Experts of a small language model: 102M parameters, 96 experts in each of 17 layers.
Below are experts of layer 3 (counted from 0) of a mixture-of-experts language model. Rows are named router (the router's row for the expert), gate (a neuron's input weights, with its number), up (a neuron's input weights, with its number) and show model dimensions 192-223. Each number is 128 + 32 x the weight over its row's rms, rounded and kept within 0 to 255.
After each expert's rows: a language model's description of what the expert responds to. This comes from a sample of Wikipedia text that the model never trained on.

# expert 46
router [139 142 123 136 146 173  97  90 110 170 104 166  98 156  89 157 127  71 179 153 114 140 144  94 110 113 142 139 137  95 165 104]
gate0 [130 105  75  75 143 118 175 145 122 148 132 170 149 131 140 130 113 157 107 171 104  97 133 173  96  52 105  67 179 154 178 109]
up0 [111 117 149 155  44 132 103  99 126  96 111  90 136 108  94  87 142 119 121 129 127 141 164 153 108 117 150 212 128  68  53 140]
gate1 [ 88 189 140  92  82 113 125 109 116 115  79  82 146 130 116 140  97 160 103 150  96 161 145 126 139  98 124 109 110 127 141 172]
up1 [171 164  85 130  96 127 120 147  90 152 129 123 149 130 123 163 138  95 158 112 125 146 150 154 100 150  70 141 133 105 200 146]
It responds to: Section headings, temporal conjunctions. Wiki heading markers ==, ===, heading words like Cast, and time connectives such as after, before, when, until, following.

# expert 59
router [173  73 141 114 132 162 170  85 123 122 148  57 146 154 123  91 110 111 157  99 156 135  89 116 133 149 103 131 127 125 166 159]
gate0 [ 92 153  78 112 126 179  48  93 142  73 178 133 100 147 119 103  83  84 141  90 167  92 115  91 148 125  97 103 157 105 155 130]
up0 [201 145 183 122 143 107 142 105  91 124 117 126 124 122  88 134  62 112 151 104 119 157 226  98 133  64 128 167 113  90  79 129]
gate1 [145 160 118 108 142 126 152  95 166  72 124 111 142  97 143  88 187  97 181 163 126 174 131  87 199 146 118 138 161 123  65 151]
up1 [145  89 112  85 143  84 165 106 131 150 141 194 142 117 160 173 106  76 195 116 121 139 114  85 131 131 184 135 148 139  93 145]
It responds to: Table-ending line breaks. Closing pipe plus blank line ending a table before a section heading, plus stray words inside table rows, such as United, Nominated.

# expert 20
router [171 109  67 107 117 162  99 150  45 139 145 142 106 123  89 134 110 125 138 114  80 149  77 110 141 119 116 111 144 160 106 168]
gate0 [128  63 168 111 137 161 182  84 133  70  97 125 143 169 156 193 103  89 133 135 114 151  92 118  90 149  83 125 133 146 147  94]
up0 [121 108 111 130 126 165 160 103 165 131 126 142 119 150 128 135 172 153  99 160  93 126 149 135 101 101  97 158 132 143 141 195]
gate1 [169 152 113 140 146 124 157 126 128  68 181  97 142 153  88 150 130 163 162  54 147 102  99 118 129 145  75 137 106  98 197 158]
up1 [143 125 171 118 124 131 153 135 133 112 106 155 209 131  46 100 187 170 111 160  78 181 119 133 176 176 175 118 186 163 139 116]
It responds to: Space before table numbers. Bare space tokens in tables and lists, right after pipes, semicolons or colons and before numbers, scores or empty cells.

# expert 45
router [110  75  67 101 141 166 121 154 164 185 150 162  95  95 110 180 142 177 122 120  98 160  91 140 105 183 126 108 139 164  95 152]
gate0 [168  51 135 136 129 119 111 150 138  35  84 105 127  86 135  87 152 116 133 154 181  87  95  64 166 115 165 217 172 130 197  43]
up0 [171 109 179 144 134 132 126 128 164 123  98 159 145  89 124 148  92 122 135 137  79  96  87 121 114 139 119 128 138  77 121 190]
gate1 [ 88 131 122 108  49 181 143 131 186  78 125 141 146  88 111 170 135 172 152 140  94 105 132 160 110 154 127 154 133 151  86 123]
up1 [125 144 111 114  65 157 158 101 172 122 108 154  83 154 137  36 136 152 206  51  82 124 159 140 103 113 128 100 154 128 104 138]
It responds to: Space before numbers. Bare space tokens before a number or year in running text and tables, as in age 15, Route 100A, July 2013.

# expert 58
router [126 125 127 188  96 101 153 151 144 128  83 115 161 169  98 113  95  84 152  85  97 146 181 172 127 134 142 126 134 161 141 108]
gate0 [152 143  90 122 118 189  91  35  70 139 121 162 157  93 152 127 113 130 173 122 113 146 141 137 119 184 195 176 148 115  83 159]
up0 [140  79 114 182 117 114 134  79 147  62  93 131 120 106  97 133 144  60  95 149 122 103 134  56 120 115 130 167 123 120 100 161]
gate1 [110 117 161  46  95  74  99 116 119 101 128 150 148  82  74 114 162 117 103 178  80 186 151 120 148 125 159  75 106 100 180  87]
up1 [ 97  78 161  79 122 159 120 160 147 128 147 156 187 115 143  69 151 122 160 103 114 140 111 103 133  93 152  90 152 156 138  38]
It responds to: Word-final suffix pieces. Final endings of words, especially Latin or Greek plurals and taxon names, like habe-as, cic-adas, sporophyll-s, urs-ids, p-ins.

# expert 11
router [133  94 150 121 114  83 171 115 129 108 124 109 121 126 112  69 174 113  71  93 176  56 176  95 137 122  88 143 165 130 115 113]
gate0 [172 139 122 149 119 112 137  89 166 129  93 142 129 199 106  56 153 153 130 135 128 123 183 119 193 147 104 132 125  84 123 127]
up0 [142  78 162 112 143  88 144 119  84 149 142 119 143 134 171 189  82  93  86  72  90 143 141 129  92 139  94 168 200 124 159 140]
gate1 [ 86 124 135 151 169 137  87 141  46 123 155  99 171  85 139 165 118 154 121 120 137  73 156  98 139 103 142  95  96 148  98 149]
up1 [126 150 112 148 114 138 149  96  93  93 126 167  91 143 145 119 140  82 124  93 105 147 124 138  81 100 153 124 107  87 116  73]
It responds to: Mid-word foreign fragments. Single letters and short pieces inside foreign names, URLs and transliterations, such as ht-m-l, Kund-ap-ura, plus and inside lists of place names.

# expert 16
router [150  35 196 111 153  93 123  87 120 155 137 122 138 163 114 142 168 136 128 152 139 113 133 119 145 139  91 138 127 183 156 213]
gate0 [ 82 111 119  89 139 112 201  96 153 126  77 166 136  37 159 168 135 146 104 159 117 142  93  99 157 173 142  99 183  87 133 165]
up0 [164 206 122 114  63 121 113 190 124 152 101 151 109 138 140 134 110  73 162  92 120 132  82  80  89 135 186 191 180 125 120 165]
gate1 [ 41  96 110 117 130 145 148 193  99 126 136 128 156 112  95 143 148 148 114  92  45 177 154 130 138 101 148 152 141 154 155 104]
up1 [ 72 148  73 104  65  49 134 154  90  71  91 139 149  82 148 137  60 177 218 161  51 140 131 130 122 169 121 120 105 108 103 135]
It responds to: Past participles after auxiliaries. Past participles and main verbs after was, were, to or be, such as released, held, published, named, included, died.

# expert 57
router [150  81 140 136  87 164 119  93 154 107  94 120 167  78 154 164 142 128 135 189 140 164 188 166 140 168  70 109  79 122 123 164]
gate0 [153 144 134 169 119 106 155 106 114 148 131 140 158 129 163 126 156 144  72 139 179 104 112  92  89 181 143 172 140  65 119  88]
up0 [160 165 146 138 125 116 156 210 160 142  85 132  54 135 155 113 213 129 128 128 119  93 107 123 104 186 106 100 190 147 115 111]
gate1 [112 118 116 182 138 100 106  97  89 106 187 132 106 104 166 151 114  66 119 166 184  87  84 116 135 147 172 105 137  77 140 108]
up1 [111 159 169 121 118 140 157 174 116 122 104 127 165 100 107 173 107 155 128  78 154 169 148 105 120 106  75 143 101 126 141 102]
It responds to: Action verbs and time prepositions. Event verbs and time prepositions in biographies and plot text, like played, playing, began, during, In 1978, through.

# expert 54
router [115 105 122 141  57 111  96  63  93  94 114 158  68  91 102 159 155 131 149  89 141 166 106 142  99  78 151 125  65 110 188 143]
gate0 [ 97 109 164  95 206 117 116 167 122  58 141 135 138  99  82  99 148 137 142  78  73 130 105 137 123 122 152 157 115 151 129 131]
up0 [144 102 115 116  68  73 104 105 148 137 180 130  84 105 136 128 141 120 124 144 139 134  88  97 126 118  92 110 108 153 115 147]
gate1 [148 116 156 137 177 144 168 137 100  94 144  91 103 125 116 121 190  83 123  98 187 126 111  89  77 133  92 251 147 196 140 137]
up1 [160 148 149 106  87 133 141  69 157 138 152 140 193 113 132 107 139 142 136  97 151  33  97 167  94 179 155 125 111 186 120 112]
It responds to: Other and cardinal prefixes. The word other after each or the, another, and capitalized South, North, East, West before Carolina or Africa, plus commas inside numbers.

# expert 39
router [ 93 126 142 101 112 167 116  83 131 135 183  98 126 149 158 131  98 168 157 125  71 172 112 148 132 132 156 151 144 150 127 131]
gate0 [103 110 138 107 137 126  95 168 136 113  98 169 157 167  98 144 174 103 124 148 122 131 150  66 197 120 124  95 141 111 119  86]
up0 [164 105  83 176 137 104 136 147 132 163 107 187 126 175 116 146 103 194 144  88 141 123 132 137 106 100 205 144 156 140  63 155]
gate1 [131 162 161 108 109 120 131 105  70 107 101 132  85 134 102 109 171 106 158 120  99 103 173 101 116  62 130  89 195  96 177 150]
up1 [160  99  92 114 112 163 178 181 106 175 148 134  92 110 129 135  99 187 111 127  83 137 113 182 129 175 115 120  99 160 102  73]
It responds to: Table row ends. Line-ending pipe closing a table row, also list-item line breaks, slashes, table separator rows, and medalist.

# expert 13
router [136 105  72 133 151 109 141 154  88  77 150 126 145 133 117 151 115 132 103 177 129 124 103 156  97 138  77 138 141 175 104 151]
gate0 [ 89 163 109 106 181 131 132 142  97 120 105 113 117 145 143 164 122  50 115 166 136  56 155 137  85 120 224 147 123 116 151 109]
up0 [130 145  67  92 158 116 188  77 127 121 108 131  94 182 114 105  71 184 105 114 108 116 129 104  48 105 117  88 123 123 161 149]
gate1 [119 130  72 132 126  98 123 126  99  84 145 157 143 180 105 177 155 192 161 120 139  95 208 174  99 135 123  72 154 147 129 123]
up1 [149 124 149  76 141 149 127 136 128  98 176 148 130 120 132  71  85  62 120  67 153  78  88  95  98 148 182 144 178  88 105 119]
It responds to: Table cells, sentence openers. Percent signs and cells in election and statistics tables, plus sentence-initial "An", "This", "A", "These"; some Thai script bytes.

# expert 1
router [149 187  61 135 119 158 172 102  85 148 147 192 104 153 150 162 163  91 126 126 133 187 105 106 132 195 142  97  98 119 106 143]
gate0 [130 158  54  92 174 133 155 172 188 149 132 148 135 135 135 119  86 133 103 106 171 141 124 142  84 131 130 117  99 139 114 105]
up0 [ 67 123 111 133 120 116 173  80 160 144 187 139 156 167  95 107 132 103 146  96 117 104 194 124 161 110  62 120 112 106  92 138]
gate1 [113  87 124 155 153 215 136 137 106 146 154 146 108 136  94 129  86  84  99 181 162 112 150 135 141 151 125 131 102 120 131 137]
up1 [ 98 104  94  88 119 109 133 182 144 141 126 183 105 143  60 147 104  87 115 107  99  63 173 140 176 126 140 137 140 106  86 175]
It responds to: Coordinating conjunctions. Mainly "and", also "but", "or", "nor", "&", after commas in lists and clauses, plus "at" and "to" in ranges.

# expert 26
router [ 88 122 126 114 174 132 142 195 171 130 102 170 162 106 123 101 144 184 146 114 132 138 180 121  96 135 163 121 135 114 103  86]
gate0 [134 162 172 150 112 113 100 177 118 127  99 205 106  73 123  88 131  81 120 120  77 189 126 127 134 130 100 102 186 105 190 119]
up0 [124 175  98 121 113  47 122 129 125 155 136  90 141  52  93 122 116  47 114 107 111 141  69 190 121  62  64 113 150 137 180 133]
gate1 [154 142 117 142 192 129  94  85  88  91  98  38 160 155 150 147 138 106 157  78  99 147 185  71 176  95 134 137  98 134 146 180]
up1 [148  74 132  68  97 197 131 129 129 116 178 168 143 129 132 135 140 205 103 146 129 191 198 106 108 152 109  86 158  93 102  57]
It responds to: Capitalized word-initial pieces. First capitalized pieces of unfamiliar names and terms starting a word, like Syn-, Per-, En-, Met-, Mag-, Tab-.

# expert 33
router [165  89 111 105  88 160 127 162 181 169 129 107 141 165 183 115 179 183  60  88 156 142  87 159  73 124 152 144  73 128 162 152]
gate0 [ 95 159 156 190  81 136 149 130 151 149 156  98 127 112  98 189  56 115 120 137 139  75 108  91 128 119 114 124  79 113 112 138]
up0 [109 137 169  67 113 167 158 117  93 133 156 104 104  90 135 102  72 101 157 141  99  85  97  93  96  84 111 105 133 118  73 108]
gate1 [111 117 166  83  87  68 116  55 118 140 143  97 101 128 187 133 162 133 135 105 143 146 144 166 133 192 129 184  73 194 102 155]
up1 [203 135  83 143 172 166 111 120  89 162 135 120 115  93 105 177 103 132 138 127 131 151 123  94 171 157  64  97 129  82 150 156]
It responds to: Hyphens and negative prefixes. Hyphens and dashes inside model codes, ISBNs and compounds, plus prefixes like un-, under, mis-, dis-, as in K-12, co-owner.

# expert 62
router [148 100 107 135 120 231 118 145 121 107 156 117 137  81 184  83 144 113  96 170 156 101 108 129 183 132  91 127 139 163 142 108]
gate0 [141 124  83 137 109 129 122 155  88  97 139 132 140 120 115 107 139  49 118 122  98 115 112 141 179 121 107 133 125 137 143 131]
up0 [146 124 148  71 147 177 144 155 173 147 120 182 195  90 169 119 138 170 128 112  96 155 151 135  92  71 153  98 189 148 143 171]
gate1 [123 109 131 133 126 199 118 181 118 118  82 114 125 122  65 160  92  96  70 118 197 118 125  84 225 107 102  99  54 134 119 137]
up1 [155  72 154 156 146 150  76 115 102 109  85 142 123 165 118 105 173 106 159 113 123  64  84 123 180 127 110 133 149  78 164 144]
It responds to: Century digits, "Among". First three digits of years such as 198, 197, 201, and sentence-initial "Among" introducing examples.

# expert 63
router [130 138 132 131 136 168 156 149  91  90 112 130 174 125 119 161 132 103 102 118 156 176 127 120 131 140 112 159 145 179 134 108]
gate0 [140 147 133 120 102 146 190 113 143 150 141 124 126 127 129 130  86  84 141  95 131 137 126 116 105 141  87 154 116 140 114  91]
up0 [149 160 143 120 106 117  94  17 206 107 188 141 103 152  82 126  89  91 124  93  79 116 124 148 120 107  73 134 100 145 147  90]
gate1 [141 118 131 103 129 142  51 129 157 111 113 110  54 105 177 131 108 141 137 151 129 141  94 133 141 143 102 119 165 170 144 147]
up1 [143 132  72  89  91 114 108 155 200 129 107 117  91 133 116 147 148  62 128 144 114 126 105 126  69 113  50 139 180  94 132 107]
It responds to: Numbers in sports results. Numbers in results tables and lists, such as scores, dates, percentages, marks, plus event words like men's, walk, place.

# expert 34
router [128  61 111 123 133 112 152 162 155  88  76  92 120 127 117 202 110  78 151 144 146 172 102 154  83 146  80 139 105 120 133 122]
gate0 [167  96 186  88 121 156 150 138 110 108 194 168  99 155 114 167 171 137 174 126 149 168 140 188 114 141  93  75 190 191 125  60]
up0 [163 167 142  94 140  99 102  98 149 139  91  61  77 153 161  50 136 146 148 155  93 125 150 115 133 136 153 182 107 114 118 170]
gate1 [168 142 167 141  93 148 135 157 160 170 139 114 124 122 158  39 126 131 127 130 194 118  86  66  94 113  94 124 147 120  83 114]
up1 [102 110 119 113 141 104 111 152  97 174 121 118  83 117 153 194 193  84 143 102 120 152 120 173 150 106 145 113 121 119 141 149]
It responds to: Infobox field labels. Field names and values in infoboxes and structured lists, like Retired, Conservation status, chronology, Years, Date of birth, debut, Coordinates.

# expert 51
router [ 79 127 135 130  68  79 114 116 148  76  78 147 179 135 154 134 114 132 103 118 123 155 160 114 143 180 128  80 107  96 105 121]
gate0 [123 125 162 104  93 153 103 150 117 130 161 151 162 119 111 163 121  87 168 168 129 151 123  77 137 159  89 110 109  70 160 154]
up0 [204 140 157 113 101  74 120  97  74 155 118 115 120 115 103 148 137  88 150 179 172  78 161 128  89 144 161 151 120 128 173 154]
gate1 [ 86 150 140  88 140 174 169 136 119 172 125 130 115 115  57 143 125 117 160 111 162  96 111 184 142 119 208  66 116 135 116  95]
up1 [139  92 141  55 104  58 174 141 142 180 140 128 151 165 124 198 105 171 133 134 159 182 140 101 123  69 156  97 166 139 134 109]
It responds to: St and word-piece letters. St/Saint abbreviations and hyphenated -st pieces (carefully-styled, step-by-step), plus single capital letters opening names or words.

# expert 31
router [109 144  97 109 107 119 155 120 133 140 129 146 121 109 135 124 186 145 103 131 113  59 114 122 174 107 131 140  82 192 124 153]
gate0 [170 134 163  99 105  99 105  54 117 126 107 111 123 145 151 136 125 131 135 133 122 133 172 149 217 188 109  92 148  90 118 119]
up0 [110 143  95 132 143 102 134 128 161 128 122 187 141 115  83 132 131 161  46 106 116 123  80 136 147 144  71  77 173 106 103 129]
gate1 [114 137 117 157 111 113 178  79 159 173 126 116 101 140 123 179 102 130 198  91 161 130 111 165 192 169  97  78  48 147 116  90]
up1 [105 121 159  82 146 104  68 145 113  85 137 121 122 127 120 136 141 169 160 133 124 125 112  92  92 155 104 111 131 105  85 174]
It responds to: Single letters in names. Single-letter or short consonant word pieces early in unusual proper names and foreign words, such as g, b, h, G, D.

# expert 15
router [ 96 156 104  98 141 113 152 126 146 115 141 130 168  77 137  63 103 104 120 166 112 110 150 103 140 139 116 124 129  96 108 146]
gate0 [181 137 181 109 140  79 107 183 148 191 182 152 102 153 101 176 116 156 108 169 144 156  94 124 131 104 102 161 140 140 120 117]
up0 [111 197  86 144 213  81  71 144  99 130 138 147 166 124  89 111  86 140 104 128 122 158 153 152  97 163 163 133 132 124 147  95]
gate1 [119 120 139 166 178 184 143 120 116 133 130 103 132 150 116 115 126 160 160 150  97 188 157  97 175 162  74 120 135 156 130  87]
up1 [ 65 136 157 142 140 192 145  92 139  89  69 189 152  78  69 180 149 155 157 109  94  94 159 138 147 119 135 117 103 113 129  78]
It responds to: Word-opening syllable pieces. Opening chunk of a multi-piece word or name, often consonant clusters like showc(asing), offic(iating), apprec(iated), Hes(eltine), Arch(deacon).

# expert 25
router [119  89 152 155  98 143 135 122 163 137 152 198 119 158 185  63  70 163  93 112  97  64 138 130 177 135 146 173 139 118 151 127]
gate0 [145 132  94 140 144 203 187 132 125 164 101 118 135 163 137 139  97 111 106  37 129 138 115 152 126 135 127 131 141  78 115 105]
up0 [110 143 113  82 114 184  76 174  80  80 167  80 198  90 164 127 143 139  64 109 140 127 150 114 164 124 122 167 101 102  81 139]
gate1 [151 107 178 141 143 110  96 141 142 146 127 167 118 116 126 117 123 120 160 164 122 154 136 186 215 116  79 185 112 125 174 155]
up1 [128 139 110 170 142 157 118 159 148  79 112 120 154 113 124 135 119 163 132  95 121  97 154 160 176  47  57 105 115 109 114  57]
It responds to: Opening quotation marks. Opening quotation marks beginning quoted speech or titles, plus opening brackets, colons before lists and the words so, you, we.

# expert 35
router [132 153 163  51 174 169 171 169 185 150 107 116 112  95  99 123 107 152 146 147 161 136 153 101 185  96 148 155  80 115  96  74]
gate0 [ 62 176  57 139 174 195  81  93 141 160 126 127 121  82 153 139 147 163 149 191 135 163 112 123 161 185 141 100 159 179  90 145]
up0 [105 154 116  61 106 114  87 149 129 142 143 115 133  87 137 133 154 115 144 124 149 140  88 112 167 127 128 131  90 209  82 112]
gate1 [143 211 124  85 202 166 139 142 158  57 113 102 116 175 110 152 177 142 138  34 157 138 131 155 142 126 125 145 153 167  82 160]
up1 [145 108 183  98 110 112 143 153 118 125  81 121  79 116 121 123  87 159 106 131 129 150 117 136 139 185 100 131 132 103 151 144]
It responds to: Name-initial syllables. Opening syllables of proper names, often foreign place or person names, such as Sh, Sam, Bal, Kh, Jal in Jalisco.

# expert 47
router [151  99 119  99 133  99 141 144  89  49  94 130  91  99  92 193 121 182 140 142 160 188 146 132 154 191  95 140 113 118 151 131]
gate0 [118 110 106  45 120  47  83 124 103 115 137 150 165 185 152  74 147 140 100 202 107 165 127 134 150 105 180 142 216  65 117 179]
up0 [199 119  91 149 116 117 129 142  95 118 178 114 138 104 114 115 100 138 180 118  80 150 122 109 126 106 108 136 144 150 131 135]
gate1 [151  87  93  87 170  83  96 137 132 107 164 104 105 105 189 158  76 128 121 151 156  65 160 142 128 136 131 110 123 153 139 125]
up1 [102 215 170 108 109 168 175  77 128 129  99 177 125 166 138 179 102 114  51 178 100 211 200  86 142 119 113 116 106 136  77 156]
It responds to: Word-final suffix pieces. Word-ending pieces such as plural s, es, os, and ton, plus stray digits, often in motorsport and table text.

# expert 29
router [161 111 143 145 108  87 186 112 115  76 125 129 158 129 106 187 105 135 138 111 177 142 146 154 124 117 165 132 131 161 122 156]
gate0 [132 149 112 126 127 164 108 111 117  82 198 110 189 147 101  88 188 106 110 154 163 170 150  98 113 136 129 149 181 150 134 173]
up0 [107 147 141 110 139 139 204 159 148 143 162 112 130 138 131 116  81 167 176 101 129 107 114  91 140 152  59 251 139  89 122 122]
gate1 [166 132 117 112 151 146 116 212 182 136 146 180 125 144  94 112 128 112 157 112 133 169  80 194  89 109 115 143 118 111 123  99]
up1 [ 98 138 115 133 157 185 136 126 112 167 105 173 122 144  96 103  76 102 124 119 139 112 139 105 145  73 149  86 144 105 143 134]
It responds to: Ordinal numbers and suffixes. Ordinal suffixes after digits and ordinal words, such as 19th, 2nd, second, third, tenth, often before century, place or round.

# expert 14
router [131  92 151  98 219  97 174 136 122  90 164 157 123 132 107 129 225 168 170  86 172 137 109 132 102 122 188 130  79 123 110 115]
gate0 [127 123  90  92 136 142 165 155 143 164  79 141 127 134 176 176 167 178 139 159 136  71 130 122 128 163 156 134 109 128  69 113]
up0 [136 121 173  76 157 115 137 164 102  47 121 126 121 144 112 113 165 142 121 116 163 133 107 126  68 126  95 119  68 158 106 165]
gate1 [135  81  63 162 131 177 136  42 129  96 129  78 159 153 125 125 117  98 135  34 133 134 110 135  86  91 198 146 152 103  80  84]
up1 [102  90 153 171 118 142 126 116 143  65 115 133 138 123 162 122 118 103  96 123 103  97  95 118 125 111 167 154  99 101  97 144]
It responds to: Possessives and modifiers. Possessive 's and his/her/whose after names, plus name-like modifiers such as American, Old, new, Methodist.

# expert 36
router [116 178 138 135 122  98 149 157  73 133 117 124 104 149 110 151 106 127 150 113 119 161 149 108 119 106 135 133 137 175  82 143]
gate0 [156 182 158  95 104 129  94 133  94  90 100  71 130 150 183 122 141 142 173 153 189 108 159 157  91 164 135 168 152 163 178 120]
up0 [116 102 139  99 199 127 118  22  84 154 136 140 154 115  85 110 112 157 105  67 138 115 155  97 114 129 142 135 116 131 178 165]
gate1 [136 124 153 155 106 144 100  85 103 119 107 113  32 169 152  90 111  69  94  92 105 156  95 152 118 199 126 133 142 161 138 137]
up1 [132 110 161 119 126 151 112 141 171 121 153 102 134  89 143 128 170 187 113  79 108 164 151 153 163 145  73  86  64 139 100  90]
It responds to: Definite article the. The word the or The after a preposition, plus similar determiners such as entire, former, existing, nearby, and the un- in unnecessary.

# expert 38
router [118 154 114 157 169 103 135 122 147 163  80 120 145  87 154 148 158 128 161 167  88 146 142 107 113 114 113 116 132  95 116 122]
gate0 [154 113 101 112  87 147 154 178 162 105 106 204 183 114 135  97 152 105 120 125 102 126 143 123 118  64 143 129 100 156 121 144]
up0 [114  77 162  68 122  61 143 110 162 117  94 162 160  94 159 112  87 142  72 137 161 113 135 138 122  50  91 168  83  85 100 103]
gate1 [139 147 107 113 150 147  83 124 125  91 124 157 207 116 114 124 140 123 146 107 151 117 133 163 183  72  88 152 136  67 185 110]
up1 [117 119 127 142 167 137 121 121 204  72  90 162 145  67 164 113 136 122 174 126 140 162  55 148  91 146 103 126 140  49 122 136]
It responds to: Articles and possessives. "a", "an", "her", "his" after verbs like is, as, with; also nouns such as place, office, wife, daughter.

# expert 3
router [113  79 145  47 127 151 160 120 134 144 140 133 136 132 142 127 123 193 107 120 106 131 100 116  90  89 175  86 127 102 100 125]
gate0 [120  62 172 108 144 135 124 149 112 194 104 153 134  50  76  90 197 136 135 124 174 150 129 173 159 119  88  85 138 140 155 134]
up0 [ 72 145 174 114 119  57 101 112 106 106 122 130 151  69 104 131  73 117 158 172 139 105  99 151 160 126 138 153 138 127 174 112]
gate1 [102  67 148 132 156 129 123 146 161 158 172 141  98  47  78 143 126 131 130 130 139 207 166  96 169 133 151 178 124  95  96 101]
up1 [137  64 120 192 165 120 136 194 179 172  69 109 145  96  50 145 130 140 135  51 109 191 133 116 165  97 157 137 106 114 164 154]
It responds to: Word-initial letter pieces. First fragment of a longer word split into pieces, often single letters or short onsets, like reb(uffs), sk(inning), f(ecundity), Mal(akheda).

# expert 60
router [115 110 146 137 117  90 107 175 133  84  82 170 165 147 165 128 141 155  89 131 182 183 109 189 118 136 116  95 112  97 144 132]
gate0 [ 74 135 102 179 117  90 109 113 105 109 171 156 154 133 130 124 139 128 144 116  91 113 131 132 184 131 186  95 138 151  78 188]
up0 [151 152 157 101 125 170 191  60 147 183 177 139  90 147  47 119 136 111 110 160 126 122 117  95 153 106 160  92 152  95 147 121]
gate1 [170 120 103 141 149 100 118 141 164  72 115 102 159  64 125 116 169 153  95 127 148 121 146 140 181 144 145 147  93 169 121 145]
up1 [121  81 140 138 151 143 181 123 127 143 141 102  76 152 101 125 153 122 102 146 128 116 113  72 111 158 120 131  98 141 184  67]
It responds to: Preposition in. The preposition in after verbs like built, scrapped or born, also since, throughout, within, and Species in taxonomy lists.

# expert 22
router [140 120 174 167 110 150 136 125  27 109 166 150 161 164 131 142 127 163 111 105 115 163 139 133  95 160  94  58 122 109 110 195]
gate0 [135 192 169 140 172 111  84  81  88 152 115 108 116 178 135 178 157 125 142 159 149 164 131  92 154 116 107 127 124 118  92 125]
up0 [122 122 154 115 166 104 123 154 140 156  91 114 157 122 173 142 117 150 189 191 170 141 136 153 147 141 154 148 124 157  79 183]
gate1 [111  95 154 178 148 158 105 105 187 102  85  93 106  71 126  42 115 136 128 141 151  99 134 133 142  86 165 140 151 105 135 146]
up1 [120  90 160 125 144 182 100 115 146 151 156 124 169  90 159  87 106 127 115 129 190  95 101 153 131 122 109  99 108  72 104 134]
It responds to: Score dashes and contrast connectors. En dashes inside scores like 0–4, plus contrastive conjunctions such as while, although, however, and dollar signs in prices or math.

# expert 23
router [128 134 118 159 111  99 107 124 112 150 143  97  96 116 175 176 120 123  69 148  97 157 137 176 103 172 167 121 153 146 115 173]
gate0 [105 165 129 103 134 123  87 106  99  85 162 143 124  77  91 148 101 132 130 164 185 149 155  79 186 147  98 155  96 139  63 129]
up0 [ 67 105  98 172 192 111  81 138 171  89 164 175 163 161 190 119 150 111 138 172  58 123  92 165 166 143 155 105 115 116 155 132]
gate1 [167  87 129 108 139 177 108 165 120 154 128 204 117 105 157 212 102  94 149  87 110 138 102  99 101 129 105 177 163 157 148  79]
up1 [162 104  86 157 162 140 148 150 154 129 163  96 130 162 138 177  99 142  49 186 145 177 189 113  93  70   2 100 173 129  97 154]
It responds to: Closing punctuation marks. Periods, closing parentheses, brackets and quotes, especially the period in U.S. and decimal points in table numbers like 67.36.

# expert 37
router [113 193 108 156 177  96 124 158 106 110 112 108 106 177 121 170 138 152 111  89 116 115 108 131 116 115 214 197  82 141 102 142]
gate0 [141 102 177 148  69 132  52 115  82 152 108 143 116 106  78 109  83 156 129 159 141 133  98 158  70 194 170 121 129 107 170  83]
up0 [ 94 133 129 166 155 113 109 136 128  97  86 150 109 129 174 139 152 125  93 168 170 127 230 141  97 122 196 148 113  80  97 139]
gate1 [ 58 187 111 111 155 158 155 132 120  60 171 107 149 148  95 187 165 135 121 175 144 147 165 137  88 106  92 112 173  85 104 137]
up1 [156 135 115  46 112  99 175 105 140 138 130  91 136 108 100 119 158 115 139 101  88 115 146 145 111 165 163 134 147  82 130 139]
It responds to: Mid-word pieces in names. Middle and ending syllables of foreign, taxonomic and place names, such as abad, ath, sson, schild, zig, often in genus or species lists.

# expert 50
router [219 114 148 207 130 146 164 120  95  93 116 171 130 119 142 161  49 165 123 158 105 162 116 125 151 160 114 130  97 127 136 115]
gate0 [182 160 183  91 103 149 118 155 143 171 134 173 138 127  78 111 118 110 159 149 121 125 183  74 153 162 108 175  96 166 162 130]
up0 [147 147 147 123 116 195 111 100  99 120 123 189 142 163  86 146  95 176 156  90 143 138  49  89 150 133  99 191  84  75 114 171]
gate1 [118 144 131 152 175 126 145 141 102 120 138 166 130 101 124  96 136  89 148 128 159 145 160 106 127 134 139 111 157 127 110  99]
up1 [ 77 107 104 151 139 160 114 201 126 125 101 146  81 114 113  63  84 151  89 135 127 103 138 103 182 177  86 148 153 138 155  97]
It responds to: Opening brackets. Opening parentheses before birth years, ages, dates and acronyms, plus LaTeX superscript and subscript markers like ^{ and _{.

# expert 9
router [108 111 165  77 103  86 138  94  50  88 122 176 169 177 122 144 157  63 178 112 158  94 121  82  87 171 137 162 137  90 169 124]
gate0 [102  79 122 135 115 222 152  91 148 126 155 124 170  95 137 135  90 157 105 106 107 176 128  96 162 151 131 105 135 109  74 159]
up0 [105 183  95 106  89  74 171 153 143 174  99 104 114 147 152 105 144 122 102  86 157 145 164 122  92 152  91 109 117 120 202 133]
gate1 [134 145 135  82 154  83 193 183 135 153 122  96 113 120 150 137  88 135  96 139  81 153  63 184  97 146 169 120 160 184 112 115]
up1 [ 73  83 170 106  83 146 131 155 134 138  87 136 124 170 160 165 111 113 137 137 108 100  89 129 133 128  98 121 166 122 133 165]
It responds to: Determiners and possessives. Words before a noun phrase such as as, a, an, his, their, its, 's, such, including, new, e.g. "in its entirety", "served as".

# expert 12
router [126 106 119 144  97  81 111 130 137  67 197 152 155 164 160 118 135 137  97 140 129 114 107 199 130 153  95 131 144 150 113 108]
gate0 [155 163 148 139 157 146  53 130  82 107 158 139 150 178 133  78 216 160  80 111 132 139 116 152 175 159  64 134 117 134 154 102]
up0 [103  89 140  76 156  91 120 119  97 224 107 167  94 186  73  72 141 129 155 131  98  70 143  97  84 101 130 145 168 117 128 110]
gate1 [ 91 155 173 102 181 118 100 181 187 153 158 142 168 135 115  94 162 182 100 157  86  96 107  93  83 126 115 196 160 105  41 109]
up1 [112 151 164 108 154  97 111  85 168  96 170 138 116 135  63 125 124 115 117  90 120 157 124 125 129 100 126 164 164 131 132 148]
It responds to: Preposition from. Mostly the preposition from, also sentence-initial In, From, To and When, as in harvested from, away from, from the Greek.

# expert 40
router [112 110 140  59  95 137 154  77 138  92 186 164  99  63 103 122  84 152 166 121 183 168 105 105 200 145  61 146 138  98 151  82]
gate0 [129 182 161 155 123 107 155 122 150 144  56  84  83 113 141 119 135 109  93 105 147 122  88  97 158  93 133 104 122 133 185  63]
up0 [108 115 179 135 105 134 167 123 138  91  99 125 152 126 162  90 142 141 131  76 111  88 169 154 150 107 149 131 133 101 133 101]
gate1 [151 122 157 107 118 116 129 132 183  79 155 102 150 105 110 117  86  81  94 124 127 120 164 105 142 110  93  94  51 158  81  93]
up1 [146 144 141 107  99 140 170 205 128 113 141 111 113 164 128 142 191 137 129  96 167 178 139 182 125 159 119 141 121  95 108 113]
It responds to: Sports and time nouns. Nouns for seasons, teams, games and time spans in sports biographies, like seasons, transfer window, week, night, decade, touchdown.